{"num_hidden_layers": 12, "hidden_size": 128, "n_experts": 64, "experts_per_token": 4, "d_expert": 32, "d_shared_expert": 0, "hidden_act": "clamped_swiglu", "moe_layers": [0, 1, 2, 3, 4, 5, 6, 7, 8, 9, 10, 11], "router_score": "sigmoid", "normalize_top_k": true, "routed_scale": 2.5, "balance_loss": 0.000553, "balance_bias": true, "init_std_router": 0.0246, "lr_router": 0.000877, "num_attention_heads": 2, "num_key_value_heads": 2, "head_dim": 64, "vocab_size": 1837, "norm": "rmsnorm", "norm_place": "pre", "norm_eps": 1e-05, "positions": "rope", "rope_theta": 10000.0, "rope_fraction": 1.0, "qk_norm": true, "attn_scale": 0.194, "tie_word_embeddings": false, "parallel_block": false, "init": "normal", "init_std_qkv": 0.0442, "init_std_o": 0.0, "init_std_up": 0.0442, "init_std_down": 0.0, "optimizer": "adamw", "learning_rate": 0.00373, "lr_mult_qkv": 0.7, "beta1": 0.9, "beta2": 0.98, "lr_head": 0.00573, "warmup_steps": 395, "schedule": "wsd", "decay_fraction": 0.598, "decay_shape": "linear", "final_lr_fraction": 0.05, "batch_tokens": [32768, 65536, 131072], "max_seq_len": 256, "doc_mask": true, "train_tokens": 243200000, "max_steps": 3862, "dataset": "wikipedia_en"}
Below are experts of layer 2 (counted from 0) of a mixture-of-experts language model. Rows are named router (the router's row for the expert), gate (a neuron's input weights, with its number), up (a neuron's input weights, with its number), down (a neuron's output weights, with its number) and show model dimensions 0-127. Each number is 500 + 25 x the weight over its row's rms, rounded and kept within 0 to 999. Numbers have three digits each.
After each expert's rows: "gets" lists some tokens that make up at least twice as much of what it gets as of all text. This comes from a sample of Wikipedia text that the model never trained on. Tokens count by the router's weight.

# expert 7
router:480525532500527525497486528506515526476504476490528503456486524517452514487540476455464498501538489475507457484484510462502498490477514505497466531500550477492543483474506566507449522509520510489471544521482508472477498531529488502477542516541525489545524477510465468510509460542495500537500519474503501480538520511497483482466495492476546487529488533537460526514487522504519476489510
gate0:482520520480498537457533484525517529499507481478525492476454511506465519482498485500510488487512479457459492484485468480491491532507558446538520530513513523475470449513514504528506520518498509512469557512536474492471481518489502519480530529484516499525510486526459500502526434550478468497521514495515474525506499489503512521464513487526497515571482490532523516512496547541503498466475
up0:464524511482509503476533485556489534456495484512511494472496523483490525530470493456477481527510505488481514513516494475528507538510515485537501538505507544496513443506514522532504535496510516531467521517495514502497490513504536521523502521467461516532538469497488502487555458496498477514480492505543473472507488453499538544464521490503504467577474504525488513518539539527493455485512
down0:485507512496483477467474488476495485498475502533486459517498503541481472467476555514510499506513441499521502481486550506525499457521500517491528491478496428492512490478517508467499510502492510509530474507513510477486515524543479522502528499496479488501535491498521526459487474480467465545514477486461489512511500507459441482475463502477462543475466513540542544462514551524534514504498
gate1:502507536526532526497475502486499522521509514516533525502489483495482542538502487473452488475491497492545475529472480511505527510498548502488543557525473478487488526510464501509498487502508461496491507513516529500490508523560499498460529452521548461513470477503480464537516473536488531489511493505550486493518517524482499491489483455521550456508501565455471525522511531517501516503522
up1:470509552538543499520489494481514522461510491478515511500514509507497515507520533478437501475513518473508507530472493448515501510488521556470513497510514495495486451524518538498499488515500507487491547511513490482489484511604495515460467498530519503553492471499461466487508487501507528486488518480506517475537470530498474507471449470505514505484517533474487531526501524513497464540477
down1:483463523511466484494485493505491513493467489486480450498493464489499522502507490548456484519500472520503509518495499487534542457487540534465473482489504462436545448452508515561521518513509496525505524521481477516504524505523514496548477528523467491482487507495469451515492504491465520479529462494519478502453507476502477466508515466540516482469535485497486497496518503526562489505511
gets: "c", "b", "est", "th", "st", " b"

# expert 38
router:451525481499481467507482480505548528464506525528478503503500519464522520509488499513498522512486531546496500519527490477510470517482472530463515542526496496498541527473528471539493546537486515496452512521478495469511509538472530518481467520482474507511501487503508499466502485490476476502503489486504525486465462481525452563486532524493488514499521535464542503463529496496451540520442
gate0:513504544519435521431504500546488473514498526461497549532514501492497476497480494544504523451512471478456502503503522475509504527511498494494517543477499522490493455501419514529490486472511487522491525483487551485480500487494518503559505505498516486504483540501490532509451568503527520487517460502517502519519483500470498489507496480487520489490458511483489495504476545476483516529497
up0:517485531520523504464498533497466467487499531495507554489520522510489532538481489505512535492462487557512499511514491462489496515541506476497496478512481504513505465438510499510514525513529515538528478486495470491521482495503464453484451522489515513495463514538469519466521504450487525479490484497492461504537509549486472538533484495460527507474483508519497509545473555510548477494463
down0:445514503501539521530473507545506530470508488496498471454496477520495509549476499480465483558493487543485485501483486487469492483493469484519512511453522499516518495470613500496473502475511517521488518483551484481528491520487486526506475483484519524515493468521514482505516515505489486503505476470489502480506493496478479526493482495507521496461483525434473533452489503508523451480474
gate1:471511521539506463499518491551518507466531504537471535476472476476549539442519466480474523515520510512489534501504488509487503542550498500486503522465528509509484545511500541480472482524472490500462523488526512474470500507510488496503517491473476511506512527533502484497514535509583489507470513519499505454457487517471496521509517498504521436473483539489487480530484537506469527500506
up1:494479486507530466484533492536530507489529543513513546518491498491553511458503505458475532522511478541478498489529509510520506528520542477484488509463481502533510539526479566505473478500496508496500541497526515478501515476511506499502469523512505495483525522528515456487523495465547475480474489516523512474472525490512535512521525477469540475490520536467495452460515567503480516485542
down1:497537453509524497504479490491528484489480485504539520518514519518506508476455530492480514542512534494508501491471493485517447486519464467451470477464506501501482482444543472470506452458528469487513465488511484501520557507507514484478466510542472496532473498543496518499495498481524489468483490470476497506519490474458514480479488494505515531503549485464524531445473455501543485499506
gets: "s", "t", "it", "os", "es", "is"

# expert 17
router:507500482523492524489526515509508501510471541492499461475542534469453524491467488502533482534476488503527525554493482490490475503478470506504475477482496514498466510462484499482520471509536478489530520486521500517473487468504469540483539466489485521540511488520536513481565497501496476527456489503468499468434475462477470521504494459523471499523494465465551494484520483546523484480524
gate0:494482541505516543470529488497483518500497521487497493540526493539496512510451438476521493481540464446514510532508488471508521524494519531477474522536496485485483501507509486527514527462480476487501513512524486554538514510498453492517510509511462492488455527505462518506547524476517479474483507474515519530489491527490468527557514461518513499487464507483565489497497504465523536532465
up0:531486538522487547441487502496494484492545504480505517518517461520489514490500480469482512489511467451528473526515506532518537510505502456517480542507503505482432512488491490472491490478501501483504464510503539528506522514509445521477476499466491433507463509502448486521495527482508508506501468508544478518553507517496474526547507477536479506492463526483509458501489460503528541502517
down0:482531514523533490502489525489504519483487498532469538519491462487489539503526448493470526482510491482476543505479531495504504486499506527466463451472550489451507518469519468520449501547539506476515470503501484488501521539488515514553515482490482511526469534493533488481491485512517492465469494493577476477534513506537489466502489495465519492512478474499459455476535489513527491512487
gate1:481504545485510510505560504459494502475489513511491488488506501457485526474525469527526488514522499489497484516508558518508545573494502478541487499505493513508492509473437479499476481486492464510522543516514519501495471485533424522470493489524538527506498537512521483525523482494501485532504518475492503483451521458499515491514490464497541468486473520491504512447482550510534488485477
up1:520461485474461488530494498486502520492488537487482497481506489477456498479489492519487481494466518466483460548489516500499539512508499513560534495501539529463525503509467463487470476530469450494500505481494512499481507493488523503528520455486486502564457549491495508545485509490524483512463464535495489493488492470490508467490485421514485486457487462478537508496519513488555524506496
down1:517478488474497490490484525489502494488487524516516528491481528544519475513484523508474466499480457538488508499525503521493438500511512532503516497501511485512507492488445453460441491483522473505475489526517504466506436451501495465521482518522537479495501489486500512554490512480485562554488510531479500526507542514527493496441460463507519524485518446471495516503537490500520494477491
gets: "a", "u", "i", "it", "o", "un"

# expert 60
router:471468507489489493452452527480515499515514543469512487476498452512504499504500482501458491490459455527477471504480447527495495465469485505520494489464483543522517518485510527490507510445504509489500500488453524526512495489489519499476444525492509559512482494520510486540498477463504509501524471497497545537498532468525515521547452498517500455524476480492505463506504521515477536493557
gate0:475509474508479496477497489533477492569520543466521495474490480483491533498491514509467512508505501481470469486470491473571521494525520485505519487480499500517497494452477497483494473510480454495495493544458525458448521519502516463489480469519448512471510510526447505483497496503503523483452506510483487499494523474542477486482534449493521503518448485520505484454502453513507519460473
up0:511500475509527508476524550481518501504543534478466511492495455487483505505508519501446486511476471524510517511473514480513511489527498493533493530484476495513484477431491527490509467490512518490476497510454532451484526493529504477478473462484454533505529496506456480501497503498551527480467463529455467506504495468511477511488518460486515516536458519476516501433523471515484501485445
down0:529488518495509500475515547467507505530518504540509473485527508510524505445473472516483487513454519482532507490506492528462526458519452502477522489526456495522475523515512521507476507494498543498541480450520481495501543524467512519544521447498545528520502493473538507520514489466471467506550532524529486508526533517495505509542532479452518491498504508489463533518507496496514546488488
gate1:504481476498474504491514505502484461524455502466518503544509486520459529530492496506484536523535486505545464516469481506484580480537528467506524515459499487523515459503502518486517436536483547503468547516493537502500508479497478472478513494533490503533459546512505507495495474520496500467528488545479495487529547568517460482510493491469477473495507493506517514496507480513499499511517
up1:509476476482492530462497511512498449481484508491504507515537477520514547547504485496493523498482476507537478524508535494484524491534518448516520522467479503506488494517509546490520488537514542518468550521515504530513499456525496468513479523498500473518480559540499519498506505494525455455534473546526480536523566536507475510542498503454477534479506510501517478470510514466517506507506
down1:496487448473469526520472560457473488508510485512489514525529504464572523490511496520488520551515527470480528551499515536497460462497494519516507510488487500496502526503503528538514490530488494504455520471546517504499466495488526496503511493513483505513543529463510502436525496498539493489496528553451470458481453523495503497495509541474536470493526491508488495496511478486471489498507
gets: "n", "ur", "er", "l", "re", " H"

# expert 56
router:478503508503538492527464497507527531478487523516485463479514522474483522469507506482499466479495501525456503493508506427520468512528532557506457472503535504492524504537556499536475492499503499495519520501536483511515507505494483451465468537516458540528500555505487495483542459497468509474477486492494506469477543547539492537509485518530474468463474497536510504518506506500496487499525
gate0:479481467484503504525543508486505479478535533454521535520456506498489481482532553449494509469468509462471508501495476519521490548514519516530492494484504492497506446505518506501526495487546522481455491503523537502500486471494504514449491481513528528492514446505487454496477506500514505472536514479472443509496460486518519472490489534488468456542451523451499537512490508530500496497521
up0:513492499446503481522523504474500437473547484502478524485515525499498514514513491480503532485490511469451459477489524494540478507496471493493441491474518544455548502513501539509509534478540492501492518486502493560530519491504464507547527494512510505496505533525482496503495494509524484436488450478524486501473464486537486506531479546481516466495462479513500463501483485455501522483522
down0:488519492472475503517501478523494486532486524482506522465489521500494458494558515502450496506499528563525535510486459511522506525504514532480462537508514518488514488533491500480492476522481469485490483518541509515521475489479500487506524466507519539486525441460495475520473498531492523527546495485502497451511488533494533504488450557489445524534462533474489524475521495502538505515542
gate1:467492527528514495502527468528559502484536487498499534504488510472472542480502528470541514535471561513527461506517493463488476517493555527482549515512524491495508487516507484535504506521468487511495567507518522499516476485507455492481479513489448532480497472533492477508555500553543506480461532491464506502532478494523491509508514535534492477491493540520477525532500502502496492521494
up1:465536526527513500514515513508489538452507528513484550512503510480503490520482501501527533471469494521549486470507522494519527488474515527482503478554491501501536493478537466540476497533501510549535539513508542541555498503472469476475495482516497514473513496506501509526568522484507528492474522504544495528518472503518458493535455505473529476481476497547469493543508501493517468503516
down1:520447470518491500502507519494442552498522476470458487470486495539542486521514474485481511472518445520500527536488455514494511486487523497498467477484504490541484496504482516466533431492527512485511489544447514529495504483507535515490475535470553538500482502504541532518490524492474483523528473504517498521468490503488494488487460480474510515507467484478527477489528481503466484525541
gets: "s", "es", "ers", "e", "er", "us"

# expert 13
router:498499510507497518449470528492526506498498491459514522465534517482485512498491471487453507514456475513547508551506498542482456501481485456533477512477477544497503512512482514500492476521521481457524496502489500499511497480488484514470466466509508510537481498525477528504543516466500488519485467570481515505494503464527504522534485475522441448511490523452540510488517509535503542487547
gate0:532505496475536495524510474486541486522505472464525508461509525512480548524539536494466490524507469470511504514496514474504512461499506482499482549482503539502508506489537522523505474474456505510497481504470451493493497496492536468505489496559528488519467518539493540492506511549483503474536477492453514529491545510526495508520516494490508494510568566489497546466456526505490503482499
up0:495476514497504498513519514471545474505512494516560529486503517491484548514535533475480511519522470467523487495541495500515491462453514470508504510455496540509508526484501512484500461488472521534492500502511466513531481461492515525439534497505511489497458523541484534507506526512496469496519486492476485522484552512520524520512483484478499460521572541468510517472455526496444524490518
down0:488491463502507548537494487536490496508452472474506524512539493500478503473499540522438506495510518494460514499493481483483518468460462511497459518472492479517508485503494498517532489495499514461497554463556509477509479512509525515526525470524504494489521567503497493536507516520480515456474484484531491493526500549487449482470499547510494478458513469515514489524486568468515505481484
gate1:517473482484493515514544501524500499509455538500460499504474523503469542553488519481499481487555530529491513510527480496473478527464484483485459525476512530505533529484512498465529499465472524484481487506442559499491497508528489489497484495508493476513476480531476505488521528478528530492477451477483520480500575489462459523528499510482509514524498493495496444475489516525544505532530
up1:504507483474542522502503510523515516499471497488472501473522500492457516549492506484469500516506511527485516477529490516468475488480467498480463535464493549516503530503490519469550480491515446454507490510472548536481504482511499508526493478507449447517464504533521492492541510482493476486470447498500495449493541481495442510536483481479501505493495476463512487451524542502529523532514
down1:549466498460499523499494547493536512474485467508465482472535466499471471499505524577506486466497517485492511470522536497517495480469428506450518522511510504486500517487466464472515498465518467517507503473506443483485507486513536491482516513540479534516509475493508499505490497514540497547519444515482504462524496513502521508510459534485496492491471494545460513512482505478497496541484
gets: "e", "y", "ay", "le", "ow", "h"

# expert 19
router:498507490469497477501518491486464470465480490483526508471440509508493534526463509516494500542522506462482499493481531512502445526506519505495517470507515459491501497493517461531538528485453496529503514485546476525464486472493505524510514469508527469517537507476528457502466481554489485472452480528509477532509549474533490493481539518528499475485487488473540478525519540488536469529531
gate0:502468496545456529527515491560538495527515470504495490528528498500539484506481513519532520479461507478468526501502480497512580490468474479437524513531470517467460523491504510531485505527489499512507486500449506462547489535496481514484482488497481504535472469515506521517535532479536484445502540483484461479531480518500483506487472523474505508511488509496507547479519509518501508542495
up0:533460515520501473512533585468483485494472495510474456434535448502523516506485506505497514485459506516515496509496472498481556469445452522479510505489492484469486501478519469484493473514497546503504523496476490510537489537495535538511516479505481514556503468458495527479506499484503485501503526495497487497559481475488461505504470509524486496488475460494502535520458491488518506482518
down0:478501492534551502497454496503569536524496497520455450530508501479547492495524520559520453519465491470509485490456499477493537486472489501496482519508532488523474518523461513486461511532505503497511473517444516515520521524506486503492501512531495541488481533515501518524543536496533482550517513498495467487503465479521524535523457501503499530479542472499475518505488477514498505535476
gate1:474496490509579486485508508523530479526502493500416471481543553497490533483546525518510537499527508495523431504484492506522491480482475484484466517530479461524516487552499493461482462538520473504525492495465484500476533507539508486503511505500501538535501482538454510504512486525537511504529500488516535491488499488524494505509531503516473527496502499495481447493463479514493484487470
up1:461525462460510551456498478483499501544461456477490499507493575486531542513531525505507535521487494474516493504475528480509478513483509441473491511495493507506501463520499522477497528502491445508509480486451519501462522471485495502496487510499494545508473526552503510522512519545526458475521492511518511469481489471552496498511482524515494535506516472501507516463469469533499498547488
down1:476474477546512522483521466435517471487472503469519514519478520496469553530470536494497519533516470522551501487499479498511540479499535488462502496520486497528493499488497511504540458503493452490499522486482520453475542522507479514535469493461510494521522448534481481487448493500475519517477535495516527535533551544504533449493516500532511504472516500495475486511472512503507506496504
gets: ",", ".", " a", " (", "–", "==="

# expert 20
router:529464489482490466510560498487515525499495501459460445524494492485474512487436537475461459461521508488542465543522510485502530498441479487518502526534494494528493501459474488492509460469480489498518477507502503525494504499497490533481480490521457534501487489481504473523563526513520484529485458501482479482487516483553509494485515478522484492440493482461511513498534502472518511488494
gate0:502553491475494471500532544506532473541484495455489501506475495502480483492499487513509465454501506471491505515570493528496507509501476480529556575489515537525476449508485494488505446455496480482514514489488506536484527514493490489487498511482492467482494552483436508501510500528497462487476511507526522483483495458538496484477492527513511506474517466442524476527512491480479512520517
up0:507543511475496498499519524516537503526495528458514521511494486502432486523462501505506484464502512468479497536530470543506503522488499463555575530497501510501493476489486485487518441478507464509529497506494548547504533491514484481477499517459480506489514536487472502505524486537486485459467510521533551491448508458518471478480505494505494493469525478451515487534523490510507504523496
down0:497528508544502467486525487505490526527493484500487429522515423525477495479472528520499460471476503493522530494526489496499500513524488539473492520515497490522500467532495492465518535499482479470536457496515459497493493514506472505476508492429495510500521515497513547438542466493496489482500518488477499509478487517512474466458515509514529497522511517500473446495485494443449522526514
gate1:514458502466482497434522534500493486482485496517510496493491499498482504505485479505491516477469489495487509556458493481521495505485478452499494476523508483521483467468505519509542497492426462483507532521468507524518544525499449497458487493469497517516521507513438464518541529470509500463508500491544507478520538459486517522508476455515514539489466501468547504499524499517522502447498
up1:504471475473454480459524508530471495479498476505536489499528554463490480514440519501509538506478509517522490550486493479511493502487509449531477483497515453480497492496524512497540509483466449479501486507480478522521524520467461510494499475468474471491523483512480465538533516432509502483537469532521471439506511496490486503500498434540501509493503519515515502482477516501533481490481
down1:468484498478492486528500546508441506494548495528486463514473509511540441503477537536508497536454513541481513549504515482514492500470494524514477511472495487482511483535490524514505543455497480474521532526514476497522496516543512521491498503540508489494459522492508498480482524448515481484464525504524538501452504506540447532478469489493468486497502467516497471558519512490494468513493
gets: " M", " S", " H", " L", " G", " K"

# expert 54
router:544498478478528507477497518503485485499520500508504512462496493498461545520476476539470566474490480479505504492481519477566494507540499467517493489532579535492506496490489479484495503511520507514512520580528524483496487524525488510511462470496487487505493530490504496496477513471504506465455517514487498525543540525541484501502511505483503491447494498541463454531522519463467515528506
gate0:510543504486476540480517525519520491503492512524510498499501519467507522524526482513442514485466461492523482487504519497504510501474495481462506477509497566500444509507502508518496472535530451541512474515507533508519519514463484467539510500509483495533472535440516496517515497449536509515495516521485491526523550492499450501479510466491499467462505510536475456540502502493442546502479
up0:477516530446519546476480496535504456519519522483543517444488499473459507551548500529458526523487506481435486548498482497519529487480483468537507522479469530482476501482498509473527482514488490510490462471489525519507485476490474512520543539503493503536502496484507522526503478523527476481525509513470554522542483481492475518482479494516512473495521506498480494536478519477511551527516
down0:532455535491497484516502504528505514540490471513503497526553481510518478519491445470473509464476498529522516490518461544487489530510569514483521465505479478499502497532505486514497520473490492480558490483518471484541480505492515445479529517495498511475494516492477505496514527497488484519505531536520494511480536514479521499418459484507493473479537491475515439498540520475519502465527
gate1:527535494519564461518514491483504524493539510441456485482470461521481492503514493503481487451511509494466474516490484471509470496548550518497492516544543503488509501539556482555521484509487492519502518557506491497469482528550498493477452524501499494533529467519505482502487481549505497489493536504452470492536494494557521523490498504480498492494501485502481514471501531501479517506490
up1:540470462482523467485511491470506552494521503480511493481473486511502476510503461518456500470520467495475488524459498461509460490534539512519506515531506505507521508504501489536514510488505489541478500558497494482455469494529507531452452490501555483497522471505513483494468497551528478472477495531473469484498472483559513517485510527513511459489486538490493534495533546480465515538517
down1:510490488482464494515511496519463489499509499505516515506519522517554466518469469516527503523546441504505495506497462529534484460491519490510550475480428468482504488470463528495445518470515488469530476487456498541493498498509465493540485533516505479496492501517505512507444508496477521532503470534503490456487490548525475500486505501485491480490497511520517493505519434472470462542510
gets: ".", " and", ",", ";", "ation", ":"

# expert 57
router:533434528483528542481482503454489502478560490524530500487481514503525511527516490510493477493497498491513482513460522479478493464510491460518500559478494565511493527452472490491489505481508525493498481501476491489525510519503489530488510457476532453488495545489501488549484467503511512490481465473555499536537512491470533499456531529525485478514452489495483509502552529495499509514482
gate0:510475515504491509477534462507529476505504476521540466481535485483479491497513492478532490498493514520526489462492494500489476482516530505484518471539530516459474429510481547533467461486475495506444473517524508502509534449501493510448487461499500480523497559469468505505512487569515528498489514512525538486482535512505439535487513509498538527508525519480511508525512525491475506518483
up0:515425469515502478449476504489532500508526491508482508519511487525497499507538512496521504499508494504525496481518538465541476510504513505500477519548512518507508488535508555499510491501481489514490498536505501458490499469509514515512462476533535486531512535505512478539530415505518556490483522507524505482515512515499455500500528508516550508500506511492462518465501578494463514555496
down0:500449528548491543505499480526513497504479501505522548494512487511542550458521473481537501461496473503482479443539510490481510459468497481505493537523484507479496495512513517483492524505477481477488470480507562489505504502549459493515500493539521546510510510462491489520501507510487563504503441549518493482479553461510498525508487523528501507507490510474533539500495478535529499503526
gate1:505536503517514467499547490505524450467478504486527501544501491493489527505544485483509537481533510462517512509492464493481482557481535513514477502523513477451484465589466496509497506485473514494490503493518517489475485445509506510484471504544495511544469514556521485486523483490539494481466496504512500510491499504452489533495550505485522487482516521482543515456524513526488507478462
up1:488456491462572497487488481498530501479527496492475514514476497516488475488546505492472498473514484495545492531526508505490508524516511554482484537531536477516473493542438512513541499517477505463509521518500482499467478496526508521484469471502499525539509535493509493508525454539533508501468531514498508511458512496505478517508526472461507510517475530465469496494523546515429540482481
down1:486494486460525468457484478499530526513519529505496527473463458471468550474514479471499548466505514452500515510519506468484414499485512495525523485512524538509484511500494490503526474471539530496498522505510520459444482486504505511464511501508532495555509504503461499505509489491506449470492504534499500465507488454551500542523496497515515469464482525532510505495493508485486500472538
gets: ".", " S", "S", "C", " R", "R"

# expert 45
router:468503513516519514507536482487464482480454463510493473483467541497534481459523508508499450547478518541538504501525523486513546451556460514455519484524466468519508521497510494500486537535506536505504462475521458480523487504477471541536511524486509476467509503472497469509471493529477460535476506470504494541512499505470523476478483529486486502501477477479472537503524476490513490519485
gate0:515502498491481450498455547500507480532572504456521532478490469522519464500544498518544505469486493473501494499520474508447483487500475487492495529508530511523502474488492485502475498495516492556478507517480524496508530487479499503538462480486485522487462503449535483528485478496475572470460496502542549545535498476489517479498482517518516518513508509483520476518528525470545490492502
up0:492525506482496496487487467497522466525496494504552531471474547459493494504522484587535524534495492503465492549553525511524503490533498464511522470494528483492522492519494517557492485512463496474452523499499501516482516499507483484476491527485491487473474541527466504519466521514504468476486503506515535498529530453464473485477479527512491485548500504483504460500489524512533558483498
down0:519435506491518498500504490520525478531494523515536512524475487463507527487502457526525512517525513501481492493546471513487438548484533542493518507512487483505524538548486494571475461520484505513507531522525530498494480499514529546491467506490473525522473520503519465466471533525524537470509486545488500506519474515504463501482511505517504479491516551554516497482489539486480481480530
gate1:517476514561482480517524504508520548475481485499522491480531517486451533533494493448494505526493478486513490509482505470496482529493488495532484447535500477492511486537524518491509461537490489511506522527484518515459482468502540487493523491515480463528484494483470513505555543545543500479470496514449476429469485476489481521523488466529470457466511529480489530493474488502517501520510
up1:485485497507508470540542479518483501483468499489547500480490599487521490500532520475520488553486510514490491481511521464511498469508490501473507428544486467485527500493544477481502491529514511509497476493498493516494457463515475528541531536497463467468493510466501491483485497560510449489461525503471511521492479483488496478482482511496452496473474508498470525473515490476500500534515
down1:523500491507477499523462476540537486518523495492510527519517516507479486510497481518520544482516492469477508488501507537478339530481525494541479483517524504491499504479530522552504472475491485500512560500506531517520488510525480460472491481498501468521515500480510488488479489493496539478519510516519496469494514505510460495524504482541487500468520497518510491499508485496507483512526
gets: " S", " C", " L", " P", " T", " R"

# expert 11
router:476477501494497509496556459521498461518502491504507520500494534496461501524511496482445506499507506501504496537470500527514515534505517492490461455500490479530459522506507457551492531488492497532486451486445538556454485483494449450456495465467476488475499483495524533510500488481494456520555503496515529482477455497495475518477550506482518512495463526507462494511490519490516507499498
gate0:491476513531502492507495467475555525486459553520520522541490481504489494509483493522516494548496512509518492544495514535524472472510485488516496482467503477521512487532435486548503507558502557508487479490490509522495495491508460484472515502504482516490521476500501472552526484495479468461507517515468565505493503470476488522511493514478496446539495542495528485542500536483498547526473
up0:517510498486511458542479494517515517446496495481497512561498487491507470506459484526539506514520513531532518517525498486499487450454521497546487490526472497531536484504469518500490501526445522525466506527489509464530499488521488489454449464463487484503532497495485445512517477509556498485506484470491487496541500514495519529512451519482520528524522519519530511453467508466507535488483
down0:488499506499481454477489473513518516447504499489511479515510533521481467534499476468519511532508477488485495491505526533552582501515517479506453472498511487469484519466491508512516499496473511568504525460493485479484532516553519456489506473475507499455485456482505472519455530483473541471477479492487533520515461494462484516524478489517526513526500502497472455516504514526521535522502
gate1:518498521486503511517502564462494522485500528520465498529494492512513483446494459537500506449414517506512485529544462484495496464473477541512506482520518463509501500503511490492457491532489547519483497539516525478538527497558530490521471516513537546513534503499514500466500456447531489502521496511487495540508500506502504529484467509460512524504503501499481520486512493470472527507478
up1:504496482454563510474476490502515510496558524484519494472513477485504534503526468506541514559524455460463457513510464492506502504503486501527507515478502532499475495492449502495546491516457482537538499528498477509500532485530468487471485496540499488512478516508476505527496462479506494503473523494513541497507509497519488513530512523517533436515501467515528454518502509572522503468512
down1:515499504463540517484497485498485515522529498527459537473498513505449497505547486475488500480482499511489490537476480464501524526510531493460454530485495520546463532545551440554467480495469515523497504454501500510502501544503481480503455487477530544480515447500505534494473479515502513490507499476502522496471462507518524532470500481490459503483465528507474479530489528489509533478512
gets: " ", " M", " c", " C", " s", " t"

# expert 1
router:487483495471550482500502483479533538493529507510485502483461469456488560511506481472526530478476503485477468574480515498535513494483481500540486498510512488544490507444497493507500471493506526502503488512490472475471484491499447503483452464518515526526533448479516471533530504502519479506506507548491484484459486452510460530519521453485500511505508527500506535462543489507474502485479
gate0:517524451507543501473462512493525478491498485505498502460508494506541494512465508506516522525526495475515526456516513488519478512500497518481481527525509501523540496471508503522468530534501469495498500547454473453426465499483465496519482519543470502534479515494504511509502452499474497489488548544521485477467469492505512502503527495456503554461473520546471483493536488501482532497455
up0:543502476498527486455494534506529502493518517492500502441504507495504497535495496499514549517512507494497499497506491478521473483491486510543485529524501491495548516455482541520482536523509468503508500573470487462457462515487498481522503522543488523522460542508484495543530465496507532489506524545541520483443496468511515509515558494474497539514489472554497518509508487502478521477466
down0:521487508447485546482426521523500517503491454515484450469508483484542513493527551520554464455473506490519470486520537495449515458476535476476519481487492490509467533465498474512514503497495486483495522482493520509442508466495503484511530519482488451486488513506563513509487511484520483491501481526511494518522498493508524500483509480511492474460502481482480551497478512482552522521493
gate1:500491530455487469500510528483503506477509538491555544535503496507497477516479513478516494533504530517556515547507517522519503445467510435549475496463488486503521499470461479506480475484523504522536478514498523533514491498508433528459526481483507466512469490481519543499514520496529490509525482473456522508520519496529490533497483472472485517512524496492488509491472474557532520488476
up1:506484508486480500489518502503543532453545500519533503556492515519510471510457534472515521499515570509537461503510490524507500448476516495535490488490500490481484466465481467518515474452477492477541466507515516523488481483482469500436533447465494484530486487499510527512522490517517511468517481499481514476557496493508490542525472497483488509532550506518473539481506491533517514483495
down1:506484495519502480474500515474498468492522481469516530482449467464497489479489492456502496489476503468449486495502502514470493500488507499466478488508462525490484483479478516542497484528533450523518570497518535457464530498521460501538504500523466460483463518422496467453471497511475555487444523481508482528510497472503486519544479498479523502484490508523489509504476532503501501513505
gets: "e", " F", " L", " R", " B", " P"

# expert 40
router:477532492490490526524525509504490490530487550518498506439510494519482532482482473499490506550512499508457503540537533464521479495496511527494509542470508495503484464537512506537492511540508536464463509482455495481461493435516529521550490523485525475520539505538520455512470490520522486492516532510469520502509471462538494494458525471474487539520499472521511481493481494505467511507466
gate0:531527536466509484487551507488469458505507509483488488452525508512448517491502492496495459487532476498503494486498501529483491522513481521513521568488524534482498473489453479493545466506525517485493510533510480524480438468499532506533497553498533458513509480543505489508483514565523514507497434534517513468508488518496484498473511498468513516481531482519468518491478453488511515525504
up0:542514549511517480490524495482519486516517541501528510501535461505471522476468502517483506503522517522518510518538496546526461506539510522494503538506503512483535501494460514545504505528466517494515539503501514491523483488568502490515461477521498491522493505520480461479449512506523503463489478532486513496455518490492489494466559481473545505486530538517463480511507548507484553519446
down0:510502506497539497503468505532472465486472503525497533500536469527497509498485500493484473508488488476484494495529482490471521455487493566494474507542486455471545544458463503530517444541486521478475521493493472495518467486465535527502509524502494505479472467497468524523511488503515505552491459532522493458519500514452522507468524470429519508544513517496483519469493521506503506523486
gate1:515478475511562462492536508498536497500483529497478508487509476506469499443509510489478514517478512466489511527481516458503506479518500493492511486494503468483516459499481499557546495503456505476517479511507513494487480426517515485478427532485521528523533496501486517492480456515512473486489492520490503481428486439514499522501483481492492532458530471493508475522500508526477561494489
up1:504499497502539483520519502469530514458465515502467493451507500482500497435502508452490515520491509482508504483514517482483478508492560473480506463494485451518495490496460478550522504507505491498523513509545521538512514478533508501507455525506493453462517479548535515502501497527528482533487477499513484485434461447498515508472528502474460527490540504498475463524506526533456495518507
down1:554493484515494491480508490495506513525493486496565496539524481533528496550483516491459481482487532501482517443529514469452495472523489468518505461515521530510518457494518529532497476522474496504543490486447511481505511495509457494509520469454503502468505509455505540515479504474516488519523462477498502517494473503472515454469509479477485531502499474449476548509480482540547492498486
gets: "g", "b", "f", "v", "ar", "m"